Experts of a small language model: 192 squared ReLU neurons an expert, 1 pick a token.
Below are experts of layer 2 (counted from 0) of a mixture-of-experts language model. Rows are named router (the router's row for the expert), up (a neuron's input weights, with its number), down (a neuron's output weights, with its number) and show model dimensions 0-127. Each number is 128 + 32 x the weight over its row's rms, rounded and kept within 0 to 255. Numbers have three digits each.
After each expert's rows: "comes before" lists some tokens at least twice as common just after its tokens as in all text. This comes from a sample of Wikipedia text that the model never trained on. Tokens count by the router's weight.

# expert 19
router:139188142177118100095133099175109144108095097099156174110156093087080178127149156131180114139130151109097106135110175100119114164174166102180099102175121161079114160115115147091138088081156076169129108091176101148177083147161078183104138113166077092150160103151109140120123168095178090142138119194107122180106094096152119158071089149128152157175103101141123070167160148093082153153134
up0:105120158167131139117149163179136151118138135099135123137141138092108090129133061167170142055138141212146115153109119105098117133129130128117110121074151159108064123134134127116150072133156010142087107122071082109129164101151137153139165172163180095144123093094116058154127100168067149078077166158148105168177126162126119098117100128084081150157155133096100118175155136085142180133115
down0:128154079109128135141095110130134100118115059120151157101142136152164156140128145089146132167107110082097168160120195121165110114138109159082085042102164120118130120120135154151126127068175140129151142163111118112148103082118152135119127089100126164155098233154140090139203118176114147086145125150180157114234100086082161090152111134171114154087173129142088156078137171117127076111116
up1:123182160130133184150191100124142117138119111150111114158129158188073147092117060126177090140160097213161147051086141112142154123137137153126145107098121125084160120155146046162159135089124111174118147131158120145151082165146104176144124095125091154132098097203164111133129105095132168132100155122143170141125169149126098126108163098092076176108161166167127088129093159127169095105214
down1:127164149129097111124039064141098147127191119177117127116067092121144154128088117085134151101141131114138110100119140100133072087126180114159146183189093084161130120164171138149125162079146180142149187153095132164100202125110181149148167140066146154099124174144173144130139158119102134143183154143131136136104063064143173126157138164136155105128112069178177110124154115161107085149129
up2:119186152138114084117163208137144188145121136108098132107121113122125126170130120152120152106079106141187157151104055145120100104124192117091150112113152133097161109117166132129123163178157052086051097096158125086177162151114138117165125141113141101095181122038142085138129122076191100154137170107102166154164157137137126180160153120101149159130094139137187179145164149139169129151177
down2:115129086133148118159066173088114130161100141088201173145077100129096177120090123113049172144126089178126112110119163082134102181151067116109117104081110091131094161147129134086136127131168145130121140231132158151067077116111151180194128133124162114132130137109105106073167110087147119146096073110107158168151156143138154133074134109191134151105149104094087113116115096127143139094070
up3:117158057173134185086111125126159162162096105113096081120107166119158116118137160063182143128078123104047108150175116090106109145115160141176129144105092079138132085137095136083145139066134145130146124121075122106205071199148180130108125145152130126131120156107123128134144170123184186105153091072182124209138113102066101132142101154146137120140104176069127115110151105109155131128113
down3:142144060158134128123089177138131128091088155084096111152156112129129134141157081094088131164164128075070132117094150177059118112123156105145124118150086108152099109111087131166155144179125086126096148174073094125157141096145119117133212113092168102174130135099184110139104153114205124124148131131109106132061118132063245159177157131118079109133139159124123123141173166124149092098144
up4:184124087134129181173140117159141186103122117147198163073148112099138125092132144135152160112084080077115125129168104169171143117179097165133141103160118126199115085094076181138118125109103218155139131155094120125164118093175098130117091163185112108124144145068090111146133069176130123105118152170134063104096148128164090075144147172127057124118153107172133133112143089155137119173107
down4:140107150074114103112169169189154152167171119166132086092147077141189159145150125106124113145099174153084098164090130098101145137151118136095113117193159124084151147108147183055128163153201139104111130212165134139135159173113147145123091170134134154145076197104117138098123152106159145123129176115166120143147139127150069144069097171135150146105177179139125102137170143076185106176139
up5:120131124069091098173111155137096110092181161124139157125138145138118185120119167136054126166098087113122085189095175130128103153202130098109071141138110162145122158097134133184183146082160192075107066146118139115151139167106107139132162152105089100111124090085132094208141126118115129162147135125128095162133228074100156152119144124157175120139087152147186146153086142129119173144139
down5:084068136072063139164123121099119116141137121120119196127120177083156124145178130143061126039096124119124149123127152124124161125105102155120146107170128109111116090169143093128110094155131120146087107133139143129127112085156101156131147144194201182103105117173158211081159212099112138105107068083124058158160156136182169150126135088169157147093123114130133152129077108116170106135135
up6:115150177060048107109080146139100147135136120116077178123179132031157140085139115117133107128129153161085118160147140130150113100100119103114133159082204148163129106107113116105121097072136090094170097126166179091146188178119122134061142138105182099085134103092139091199063131134162116128098138141125138134140131128129166100162164129192196122077104154129137141131125101159082138106149
down6:118137150102161146172090137110140138130146160116119166141123129114155192127143196135142119154117110128111168142065051102151128090162078127076130102071105211091089137143134086140086123127098101085191108148161165142122214145087108116124129131159087139128153087174147177077132153080112179196132150129069124162106190105117140055119101141134117095149164147125132144173094113150135141103162
comes before: "\n\n", " | ", " The", "\n", " |", " He"

# expert 52
router:170181140144113081087132121178106129081106126120159149083165073105082171111173172112147109155106133107115117151109176107106071152150164126160095120165098180085111159127125169074113092083148076160089118108157086150165117156133072181082147114174110087132183120137082122154094177128187082129135115163103161173111108102168122173086095152127151163173119101141117095168174149085089166143150
up0:120143095124125156118185158081054110122156169157070191109106125116101128121195214115075141124136105066097114131090164136133188114140137115108117112131146140136108146111170151172153070097128120149146171093161079115087198148178128121130117191155139088154157158110103106141120106182120109126119099130106121136104131120101214168215154110155116080133098107097139135137179140069143141127110
down0:128115133075117179139187119119085224114103101145122100095128139128152101134107058146150081125115187114108140161134129115141075173098097115120155164132121104167071087143156179108131166112180114130149137164146138084124184169143129118149102132066161097146147086134120091144123120108152079124183153144148128112096166137141096146091150085189147125142154147090088145125206180158220088145092
up1:145080134107141093170136182128060129100105126112139142117112143117093128109108084158139088118127139113123201089144082118122132125158109158094098077154177130133150114122102162095113069122143115193119088140147115132089150132076124073156128173160125168125107116168163156131127170136110119044144081045157091183128152074111121125068147156081145104104159109126116138160095123212048149178139
down1:135156155089164084143133127074132099161150100143159073085209115131185096134133135129095198105131176133101120100184107143128154126190113148092116108149099110111180097078125101181100147111110115125104053152124116115106049110126150114116134140109069129052147119064124099138127154168101154132131170052121091143093147141053140079164114138101146124133136143172169163133120115099091078129100
up2:065155108132100156179078145163152122184128195136150113097097120120090157115129162155074125101133171165117155160166160096176139139191138172082121174124151104104148126135121102108175108158131152125104095110109167143168168125154108141120123122133102108135102138163080121143194164135091142191083053132102087112173143156078119056133133207167081163157115128086145116112110185129118071114092
down2:120155182184070142137143124105160156059135126131115128130153134090115137189173084139109091150112074155160124112118128105103155148115154145108195116159141115092140128134188150093124186094118162092116105096101146152127162150095139099119081118160103122167147143175126059058146064138164141192154161188136132151151142122094136138180187164125153122169051090144131186102079173144162154134113
up3:177124069136090152151183139091159159088136111069154119102123111161109096116143137096157063138189118116132083098118149168106149083166157144142172125131084123131212108107115099109124125123101199085130094099125123109159089123193103122126150179124086136109187132128148149113118103105136201128094078140158109121130171082138181173103115164142073095156124120118119146111093160124195124224120
down3:143125088040096146075127132127109134150190187048134128129115102059168156116175161147180070150092129167140116119110036148118138129099148090122206119105161121130149107140111190128142127139117134157127115154132164104169131110105149156130155152108134114150093133172088130122127076108117118125085094125152083112131216147197096130163122126109132103169162080164127190123095142085122110119086
up4:125141050104082090134164134166138097162170116090127068074175148085104156151084118130117138119146120076133113185069079132133171152116134159173117067113166132141128114108133107104088046078090121157168107107069138152139071155132164173101127193129137133094111129086113106159116074116161154172169123156092132101099156137125143103115188136111141084132107111155135124118095082124136153140220
down4:159123142090159184076092153116131110111095124087109147140209093173089199122127104189112152125126167136100084123135127136110145158124152112160119161142181123149127104133173103146138090119112121130150102149132109128105103114132186153165130092122141067127088092148154120131127117137198119114090181114208151121108217168172056082196192116167137153165125115130121163132139155186120119081163
up5:124144126151135161150131175162075132104101181096141157154124087181146095124119128103137149124133152080124065094160119154118071143151146100086115103170182192127118135166170088090181133090153129119211178137122114151097088190067110118110135078135133149121140127129094108155134138083065126137167181171155092100069197135076094178072073146109131122126127166149144105094116163169140127118115
down5:123133125163089194098125124113116178115081105089153139078091070114133092178116088130213109109089126195180118120111093154118113103114136118160126115146113101121129126064084120057113087180156148094203123151127115137140026136160143148176130089104162136120175116146166112164113122121167129113173113116151084106117105084120088139136127102126157072073098162122091105145159135109096197131118
up6:159139137115112101172071155125141146134105153089105165113141153131115123117128150148118112069160134143102108089194128137067154093084131160095112145095095129154135171171136085111167161132142158114103101058169108154160131129117095160147058118122148140101202071180140196085100108145143194203143127101138117111119105168130118090186134078136133148137164100173107149149121106243118105149118
down6:107079102103122115106134118105118108044165117173146100120111129162145151138109103071076117199118194102151163147125134144048180096139123144135160107115111150113188140147089126131108087120130067178115145151130143122152156150137140088127125111109152083169128153154064113098125095157094137144131098184099135056068116133139166135205180158086093104137117098106158134115119177062160151156187
comes before: "\n\n", " The", "\n", " He", " In ", " It"

# expert 35
router:164154159182099088088172122179125155087120119092168198115168097086092158144185168132165083112129149086093106153091180130105115161147158114136087072150083196113128156096084162090116102093178111147112122111184137164172101162141088163076118081174109082130169098119123142132127170121152104139142133145113127175093103105183108172082127139096136153146095106165083108154168166106098153146163
up0:093139174149121071126085114101137159130114117170114182111098104101116081109126178189076154064132138098152125109093137153151157185117103081165134078091123163159107133099069096158100147142073161120068134151141116169168100139117107210122130146069107048098139135094133134173133132083130123143157155044164092098105138144154119178168145174082133121145145096093139121104073161138117135162125
down0:136072179103151181127121094114150172091156149201098122109147117128135132194118123141168168091135089073142168133125145152087163125092181087145137133076166116156143158085106138147176149128165077142156116138131110124088102133192069157169108065118136083138154164149110084093127147104193061137110117127126143139185100147129156129150160197149103157174167124139104106036125145130118154154156
up1:162094159145074179167121140133161079115145142138168100097132118104092054135119122142135158137102127105100132085103134173121178164099154133166148120118189109155115107036063128100108107129204159111158137132156172120132117099130128126176099108165039118134160097141079155133104186188146156154090089109076135156117156129117048110160128060148120121136143094153085124098121103156146094081135
down1:161132134176115155138158150096079164084113150155087148202112085086131168128115156172084187115115157152128176166120100136121107117156151081158112172168131153090141175153104141138201182122106162194077160116110086078142113129119152142158162155117103139037127104131146156138161182087150158161098146159180106138150143127115139128103142139164168084099175170125097131183197083132133130113151
up2:111143124125134104155111116196130181121065130122161081138169139083119133105154091142206147149086091149146118122140098135173121112179045113083161125158153110156176102105180131116107180180067119146126130148147138107119129099223117125146089183148112139128148150111113044123138125156147112074139173170129116117096155122152154112147086102178106212083161118108144145148147106102073111137163
down2:146186145128128123060138114138102172136198077127111132141142098104106074110076183127105097166093117096112173139136119079182102108062141137188136151115156144131148154124120154114098162136093152067159090172113115177141098180136093117121124194177128149100106066102100114073141193143147143180144164109133198118122132127166161099110120164140192128124136156115184106173090151129143097181124
up3:175134133136167101165151143174121164171130116101122130127099131141097175149131116161121141125069097107153091162146090080083149128067126163148120074108103098127155147098124124113142154120083117183111140134149136161179148135086176092182158099141155140073111114105098107211154189188115190037099144122062166132085138136069115100119140189108122150138107187118067128111138140091107116166143
down3:121162113166161137095144100148176068139061132132080138162118078108125166159124124169111135117117067145120094107128133049146108027149104123078135138153164092094089068131083157122076101142085157141203127117119143133093123136070138097106175147094158134132116189105090096081134162117137148149131172127153127072146112115170137164188099151160122138165133154122125160101077139194141152162151
up4:145142135161145178181170156118140106134173101178144115112171162140119147088100172046134135090171163128106112142129088041104077104126194080125185129166107112167166098110160141113186213166117094138128137121099100107155123139093092139153164114161194167096116128147091155158084131105053102118151147093145105096110131170143133174107135127161155143101056130111107104150139127134157164160145
down4:113149181098138124129157093123157130159110068157092098088138110091135115077181139175111084102166137093142115054144148187167134102125128181094159108136126105130117138201087101145139106098203172149104133120117128185126133159079168145150075156165091132158155194122172148134161137160171159119119121161076091141128114149059104161135077135112145112079139118105120191102077100137133127168059
up5:140150116173050152162136109120112130116163166115130123117117100100133155123097079142083075128143132086118142120173134118157084203160170122075165096089142115095103141119149038150068179156110131158135147137169155156124098173139139095118137103074099148135184119155101100167100143176108097155141143094144139095154133098112150184152133130130122123147086105018166077136202108173088114147139
down5:109144138130184121149194162073041103163098081165156091107149110146079129144127154117123076172127174164154087134124093122127140133153079113130141129139136138116104145132081157185116175158163149072087164069172100163085091087109133107168132103122148098096109118087095143125116151079117099078075112126121117106091119042181075118116108192137122160146144115096141176125097098147127155067098
up6:128181106116075169122155141134187104131140135123160089153132155172077100083134085152135123124068151138095074114124158147181032100141104115077076071118194115092146136128115097086103129061114141097084102140133118134177168198110124106200141089109088104167104120148170135102171092176070181104126138133154062158157101130185122156127134127173148137125104122128135126119111107156115143131149
down6:052087144145106091088155138171085132126159092157151150140147144131127129078174094100064120114162141192104157097106169137146161109160150100011137108144094079135106054132117084080148157125112117085166140122104129100126089131142169116146119168125077166167119105170114147165163143098171113051167133153134122073123138133198128141114060121118146110139127092150068149148144125095130133101115
comes before: "2", "1", "0", "3", "4", "5"

# expert 9
router:128148147157109076096165111155109167105101088095178159086142095103080176133168167124181081124135162090120129153084169109111102173151153121157094147178108172075133177116108146100078130081175100170128082101141111152175093175163094162082162116142075101139165131149104104138101162104163075139114156154105173177094103079166130139100093167117137162156101087182122095151185140117079165134128
up0:108123132164190160139130069066122100164144156130172183174146093153056166151141127140182140149091141150095085128141137161117195113150123127149139119087086143119148077129108108089144063170174170172130088118142146144127096087092085102105083142092159178105148127108085121183177150136153173108100144203166067157096149133123124140143062096095107154072126135126120102120173127120168103128155
down0:150071136105171119180159157087136140106149169090084147101117144095147133134085163146113143139164102112095148191144076147152143178095174162120099137112125164116115214127100136139119142162104159136168050073137168096127161184079154095124151161058115177124144110084134143128122167124194107128072108086070129129131159123091148119186109127115110159135186191145138144140149106150089137186091
up1:071083171160139135120106128073158119123108114117160180167078158107091135141148091107134135160139158133107098093105192166130118118136145125111084123156190106121142128106160116125132158170125183180089126095129082180116110162134130153133181121083101088155119128130149079138133108126160096080117136135123054153164218143171070143086113143169119179085153149160196051161151113128166126193130
down1:099116175161131147091113160126103153104133153047142189151152117066182096144146113095090075099141116104107142138073073107121120124180082142139139132123184138124157112161079154191146132117157129115124144080126129106171146157148172091133182099088119125104067068173099120093179162126161155118116163170135162135077152183166181198114188150157159144154151136081154103118103145165118147144153
up2:123136116136081127153158148139136200117125108169112118165111140110102154102106133148110042132164152154153173182083137127177163133116218084124143052186084105168173084156137082112107110165087195155114106066077080096153114132123123174129067116138121144161134115130177119126049167186132121120120124118194080156126160126119145129171144125150131149099138131091131142134150109092103143118087
down2:204046104133084170095071121181161104167090099097133122093144141139118130069123157160137156093157164132146136136181135143117181145128166148176161173047129150157162163130165096225154151155078121134143106102157153069146113154127135123095110125128129147134112170106166100137118169134175181166127126132163152141078123095114086103100128223091095118124077115126117130145098113110144112122118
up3:120092205077166066124106091121088138146076155157083077095106121138142136097122133103180131138143090120218142110104170115120147094094083161125115141125140118110132124156169181122139147170132133163119057121090197113114155164161070145092116116110087131134107154133146152068216126111089123174169085122113158153112140121137123134100092153133122171113136107145085074120223115107138165091127
down3:091127147147136131131145147120105054094168165092146078112124113082099140102087194134099147069122111156123094153172128116100068124136154067086090126131157127114105142133184099179135093110157079115118074121158175111131149121078126099071134121118142151133170135153166116086068126141168117077121133063120133120163171101124070114131130109159153241130133144111072123106057095158167122123097
up4:117106193165132113041138172183121121172115144132114114131113162146142084138114177144136122137097114136067096140169044156146122079114081188143150087130137151121084077134068090106123146113057155130114151198146069097157142129087144168162143150148175079135134099145160153107121143131132072148098131146106172100126119140094091170103117147150160147109116182181147181143118207120104131116144
down4:112167100119146118148157111158175104148130145122125167077097102138170164062174151135120121137159095163097116135153087178100137143136181103141146131085185137142147168150076131084209093155112098102115059127099144194135153154126107113097146107148109127075081167131166125121158144015146102093099112162092117093104092175129166145084095126108140072165176130099082100071135127098111141106129
up5:093080115088150158133152144192140147128120096127163093084146133075109145131043145159119109144081102104137150166144163160092202160159107127186149105186143095156066102148136129129157160092192130157149104113124130124136067156097153117135126106115147167094106147091129126132151118141176071116092126129169157100144136100133088074067092138110065167159118135120081204153082152128073123095178
down5:145158146142158118141151155096106086193157089155129142147129156166085171159116122155110072099106195099075134163124156155079158142156137140105119133134112133108152079132088107112102110144146065131183080091137136072103109121124109108116129184046137175109120131071139122096101112096134176179131148143070200053154082095111158159082124151192122162137131158124132102142151170153075136076111
up6:093112164070104175103142151128154075126129103095091152159172161099123138110108164122104150120170094137135085115147130108074089095152152166087091108055081102153201111207109160119114122118110177090163078104186127161163126111161140129138155084162092144103165161121122142156136161125139127129126159170087172137173185124102066151119150096071142132116127130097063148172167103179077162098110
down6:073172069153186129120130081098103107074113090127171104123110159072167127083130131165140130095096104126137111113133070140084172179149099167117108120128133196157178202126138044110112156137136079120087104131139163130112151149072133103113127158076103146141088114137131131159099147136108172088127118109080112088144043174133104112173183126078119098143128180097134147130116156066105152103116
comes before: "\n", "The", "-", "\n\n", ".", ","

# expert 31
router:169151137195093109086165125141068162093103105095176165084153110086071147146147174143172096135127136091134105140114182114098079179159140113160076163159088161074105174121088133096107114084159119171120134095155117148188117144160100177094156094133110106150165114154099101143137173111176114122178129155116128148096078072189119157067108145132157166127108096139117095141157149084098197122145
up0:120130095099152119146182152125154021182114172182118149108145094150126142147103114137138142122136117117177122089156142101147172153120131171109096140070131109109179037119080072162116131110180089140150105126072185141138120192156116127110122074129101148174148085165108157123133124099139096082141135125105142170124134109208161143126180124109102148152097133131064102140111173087146168075078
down0:089079067107064149134113060134206086061091177113140155084122088173103089130137120124075134066177127082155133130133173145158099131128133103137121131140118160078152131158118081129075065127124103124110149088096128153139149075130133064107089130117099142119103149105105146070134118140049170167127164098138082175111144129135097114108127140106112072136085142148108081132088193150163114111109
up1:115147097036121148101125147054194139123194111113170168109126065103188150122109158107121102117086159104151145183085123094117152099104164112123138114122102088115161093110081141136223141128129137126093158143119177071143101120135062121080139156100094154079169076110125195145061129107147132162115147073115123133122118128104071098129160158122090141073124149104112134184134117106129150143131
down1:137123102135133118116190221097116129164134147146160186085096184116131109135128138124113177128096113138150085158175067134151187112114134090168175191165108153155096123132164119051136143169144122085147179103114112132118127118133131134157153118152161117130128151093182120137098145063099130182093128152105114053080140168127062085141164132175117090109103073142116092103075079131075143113142
up2:089172117097083124081163104167118107153085118155118134145120098154157105154115108189089106137119105180136102168121161135125164140157097111121140077089156138095098112119126106141150098169205146110167079127183177182167139111065135140154075117084126175155102139063164123110105097136113081095086055121123094192150091143074131112120120090144163115173128094090089122125069125182169156144088
down2:164125164096118155141106039104109121123141113122192091078125068107124154174128122112120143127152133080115163134154116119187121122187092132097160139137134148176161136072067058108188197102117146087133175114146176107146170091104167138169121104164076157116130120153138146096146164071138102166172129163221122129127108162118118162131116128115104174101155153150104160092143142092135123071074
up3:182178172122112106118134135109181121120108124146144134110055102104110110123173110161124085164109099083130198107118171067162155118205209089050145118104158162155150143138118097144154126163118118144162115097122127108136128105092093161166108126064120164085149128116099169130094053181104132070121124156103159106137125160102116138116161136148108146107111124048099136117098123160068061116094
down3:047067122175073106115102115146101142132153186157110090147129152081154075119089090109118160129169152104130109129119131106144155091130110115160105121106175117156158121070089139109124061130119109152151112099179068081168160143100200152103189130179114154044152084191112164128075116108129127207125142131151131136176112138136153151140151142119082147136168066123145136080099122137170140110124
up4:072152113159116144097134141154157145158094132097129080150138107100110089138146133169140135157073138100090136171110130182188071098074121118147092158178171144155154104078021118140142103106173105116131086147146114090127100168072152123144148094123186127109103124203139133137000130144097132137134116108141150113114151087109183139080086148130163119137121143127141178127185145155113105102123
down4:148075113094116104094125131150131160154169118178112114061114153131171120099102134095140121112152112104090161136170086123151146148151110174107165122170092156138061123169081152080120125138167149144125119130192190085148068098144119170128121159166105125143090143121111076120102123109138210169145098084113041122134075103075065145177065146078094120092142105117157119106122115063145117104157
up5:097106134108116155089149187065083139101135038053162135182114145100136089114111147165082117165089126135126153189096119119155130105160143162095099117203101134135140074209168083121107111143200144151158164184112159188125131098108083151168147143096115142146154144153114101150156109078111126109099094114129067126080173130151076133135132131154184157108111144114134181130135158110127149105143
down5:120197095128094166073107073135113079175161153186166083081110107123125094190082112144156138160078064137071076113170105188150141079139153109126103142113093120109133089147147182059142132099119169070124114107093134157154144107081155141124161119175156159129185117061112100098116193140138139097159101149134178133141098166178131095142130122144154145145130142134116162153145103113142115164183
up6:079091142181112114140075081138160065141087143108134128108152173125097127098156117186059128158099089130147113128085147091134129080098146198166088144124143168147093138109151111092155122106140114108161115106195092093118106202138120118134149145132115060101137123185104137193134126161125106099160107073166174106087147089130117152134096176126160209145157184101182097108093084097131117103142
down6:174139112119100138132201104140107105194138101154137138162142122124120145161062110146100122117151063130078137105106124161171137142146126163170139161140135173095107096082152156115168149136132154143122168124088099120074162150161108134089150148160136197138089092066170122209087077154101087173120061098071168067183140111130148120150088140142104118140129099106065107144164127174129165171166
comes before: "1", "2", "The", "3", "0", "4"

# expert 14
router:147174124187128094089166088164083155071110118113199122127153099102089157113148161099161085136125117076113096136110151106106105178155178123176090108152125197088119149114115145071127093091157108149139105079168111163175126179163107167116148090141072106171155121164091143125125144089155095116131163142105121176108069086176115143069132171113133178165115081183125097163155172119082148124134
up0:148197111155087085153091174116084129128100114120081125148178181153085090055165137073099121141158119182123169138146172122191142166094129115138086094106139117144128137108122102094118138154147105119154116080162138114136117174139067128109125131177180121074083114193106143144114125124074098127084151128191153144105098119160106136109158156104118149063127115127104086081067080143104179054136
down0:165089111090129150092117094181143160120102116120177161084124081130096173165102125148095068117116057128170043101100223092174189133091124071206127119144163136131145144144133100176181133091086177119132110081148105059111095129117111128139127122139132170078171176124121108094094139136080130084119141155142111179105151203133133148154110162131118125156126135127144117112122160110117096135105
up1:150115091154074149093145142119135108128144166110150166171123067066215110114142136074122104076168151091114151161119158153113090110147113143179193090174178140102101156189110104193095086124123224098105167125132102142156137135132119154149156171136176164151081142093145132151179112122117123152097116145179101158142123094137109111159153121130105113096098121186151097192160136115073114158162
down1:168172150121179115139122165119126087230145173100114128136107163132136119087140164187106153133121097169137123166122194120169168130125097159144121123120097097135136211142152081173160077185126109148126077146167166149121127089127117128160142127104101182119143103155143122159165153126181127146144098120100126123147163091112181065108065086145091070037092150107153151072139138092113129134156
up2:130127172092106101184084096156192079082122080119167128149133170105096100096130135100175118071127117052136138189141141096095105155128127183124070116061142080169115094114142158117153093075081140118081104185126125150134149174118132137146164123117078129092163134118166159120147164124082103101146173126097131138180107144075140108155153160135138133146085112109122084109103157061112094060073
down2:038134110136056162133120130106114175102117136161077156142150099153144153117128159095135126149119086082164101084133104142117125114076129121116157105157093147159197061143237152114123146132156126119167145118078128092143075063097141098174146092131075091133141126084099126111128121140069083180103091140157130107057068158082150100108096120138116101132098153090126103146166122122110159097164
up3:144090142105091145091079089098110143170078135099153177175062142103101131084094101123150103099130103125070107139112187103127082113187167144104122099140170142092078112166093106154140118088090136141123058140084082106149138161176116147195145100057116107106160172104051169112074121110133159129162097114113115121141117159123166040133081129153090145129179147118131092131144115122112113082120
down3:132131101139170155130097071123121158158148136165156166142145155106161182126104041136126156113171080112139140077121093191146145189140132104149103151093104176129077090166106103118176132119135160130171116148158072093141093121124226082115195143122112115159112122131114132153123125150153149113164138141110121087120177169174066120126131129128140179182075057110088145073135125105091143074094
up4:077142059062135144157130129132117135126153142110091166085120154145148175110164208146116181176106121150118163110169088133058086113118076156124149143146115145111100127127158136111140230148122158152160115137119140086166118101125078140096129124110139168159099105068162107149097150118179178124128085076126125137149118147141157129078141116115192164151119115131047122115078075216102131143113
down4:088130128145135099111197079089105108134161052185177160145124175149061146153115104140145143140105149097129119128098152112151150119119085100116132063111158140092127119107110132092130164187179132070067177186131154156138135147101114202149172116131111138086078126118142093112150099166136144148188159099146082093079171153096136124118202085144171135188156155160111154156147161091124136143094
up5:139146178072108101151139137128132180055173121072108136107135154137149195130114154136134092123071153143125147125117061112114109147135040097155116148146115141088088080127165101135080126132111118061119149152120174123151116076098131123205170113119129090150161088119135108148124103164126108173167095192136147133169142141139177201120051137139158128076088121126086117113149089164160179166101
down5:052124077149149181109096130123046119129133133128130079181226114110121076135081129142147110095124100081146122142132166168140119108142156086115125137096154169112111109171161178116129187125128091151145099155115144139155164127160093118123152105148180175152157156115196166159149133180118152131146102107098124116119164177053114136160091137094198129112088114168146054130139109173162101111168
up6:131166131122126098150195134137108067217086103168119128175131115131128126129094189108141102107153102091067135217149178114155122127113157090132114131144108112159177160130121108116135131114112106098127168081128104145100130130141099061121115101120083195201123087214128138174103186155133156110144091106146145128084162181102083134168118128101128159137149146123077075098084098110074130152118
down6:135049073074131110125195138138085134082041115085113091086088083115127117117125130130150180094133056182126125100132176128134106161117107105157086179185111189110073116158124072141090077134127125056129158136178151097159087121121135134130115145122134132141165160093131110133126105159128046106124146087093124118122141099113152150097151186147109135072154114077114149125144146124131121195138
comes before: "\n", "\n\n", " of", " of the", "°", " | — |"

# expert 58
router:136177128190104102090154060166108148073102158115192168084146096079096177136143170118177088142164124102146116149129153117104100163163180102162108141181123158093099171101100118111098092095154083170118102072157128170160121178177098181107138115173106082140191133159085130129132182130148075123161131138090144158122079092148125127105110143112156179170111086167118109155174139098096162125133
up0:103122155129155111108092112105139093158099135170182202159185110165122182122060111112062098115191110161124109174069156167128107147091120178125225087156108127066115149122103090137146135093097182160104153094140129170118103160119104121144093145130167069132186111159181098083163112126108136149068135092135118124172153102175156184130117155128118135140172079119151136130097141112131137157107
down0:141148098094121128091110154095104208149154121187127127153121148114214170102140152157118053171152138156148063163062080155097136147075134105182139142171119140083146074160116124112176201114144114100143148086131114109090216185116151120160146110129138129090121109120106080135115145174144130132121139121116168130145052140126150143094101179165099109131158149147202153116140106143108095108150
up1:181163166189105123086110162117127117170181104087151105105125101095144142133158087167116121080082080159101145114157126079172107166203095147124099102095147170181117061143112144150119083135144090136152188127127102179166120103071190070178126140167130124145105140087091156163087097177169111155106114097118170143176135112184127091119123110127114161159141195110132132164125143149103105155086
down1:084114146129197111110121128118136174123157199135124126162126114122164074159116089128108138179133123115071142108073114149144119149171155127117047102155089175055067175106093057145130122158165111140129144091146107193127142107151181139124137142148138148152137166138159131072128148120057066081118162162143060103104151158084185122155154154121083137185145104116127103122112182173137105137123
up2:236098160144082182173120111088126129186114105090092082184172125107102164101155102125137131096095110168165119150122152163142086160109120130093169137086062144122093158174123093178096118143108136166161176132160075177096115134151107126107127177122109165065131152144111078143105115157116092122048135092096138142096135174138148128118155105151136165085137111200121121174148095122161155164137
down2:104086110107108155142120142100182144152104129175140151139142080172153159111160207133110146156165135127039151126113068113131078091131160109134091048137127135120153119121108115119124133141154173179164128123091101099138120092125132163104139095051097160119067112081120090175135177136195134095107141139113163101111109119141178146124141152111154120124036196126118141108119051156100142093073
up3:113163166101168131092155115131118130128103084149090146133112156162104125131145133191144078098151128108167115136138117154105136105039081129165108106112193123114147057158158141095164149136115123202138093139070066138153123096172093166156153136117123108138113099063148097167076104087097088109082151187107109054119141106129144155157139153090172115107112108101148148155166220101129112187135
down3:162055156071155131117146125115103188105113088113160156081105162097075178084065159108095122120156140092168151128132116172082148126164170168169152103125097101103116139092138111075103136143095246166134123128155105129152127195138176099130109104078072152084130085142094107169131152116073070133072110138152162133097120160113112129105132133182111121105144142114109106118137172173108096113150
up4:124112139100124094192143143153106170153094128179136092077122088102128125148141115100147090143125126161098114185125126086138107075114161127172164144071116127189147138102150083120060105101113121161088093137171109110160169084170114054118133099098081132098137105081116098153091162188138193130153105056092106170061137115124081128139118132137173167152126118123103114073167119186104184172112
down4:162155097097140119148104120113128179144127184165127162100184157160139155098104067129084078120115111085130112112173136126087077122165130119092211226121197138074118160132128108084150131070149086062161112111112139149061101148125141118084132129141133153089173158190140143144158134166171124110146099124106072108122169126124140101140108146106213146165145155148183130141125101153103113143102
up5:106150137206127134165182080176075120126145097152172056146068177127148069092146104128136133177084124129150123151109181159135101149159130123139139104126123161101186155155122118082138128160095104102115066165124090135144179085115177157109091119110086090097117163151156151082139159143155135151140125072161110075128073185119175125145106175191131139132126100166189138138115088151091141140181
down5:150123119119070199082094157106130084094170079141161181163121139145126179107155078154103182161159183133129174071158139168140103098155141113151174115130089083093109108150145191144106136128193130152095112163124154068085093111137125084145108142195176113094163105204118154134122142115144136070147082130128139130128095113159117100139201110190148151075084124142166143124145138150144136156100
up6:140060096127116149162138048141101135118060148128130124136117167117078100161078106147170095157132092104114160104130132102074116139117121133151107094115119114151121123167153172114180117128047123126128116173134129184120188124209138129151088151157153120049217161109122166124131143111080083094138158116137147180169112151172119117083105120121070147105146101065089148136171151126095069107124
down6:144095073149091061125113166071102125200117082153055070111109159135091116121149137125148094134127134052092112130103144177187129096145114112147111130106052133115137137151106180123185157129137133091138167161104142121148216155151131104147174106138091118149157134117095089124146165134091105091125141127084193110121129152100158089085150141091081152109151127091135138156045137195131109138158
comes before: "\n", "\n\n", " Mount", " the", " of ", " Clay"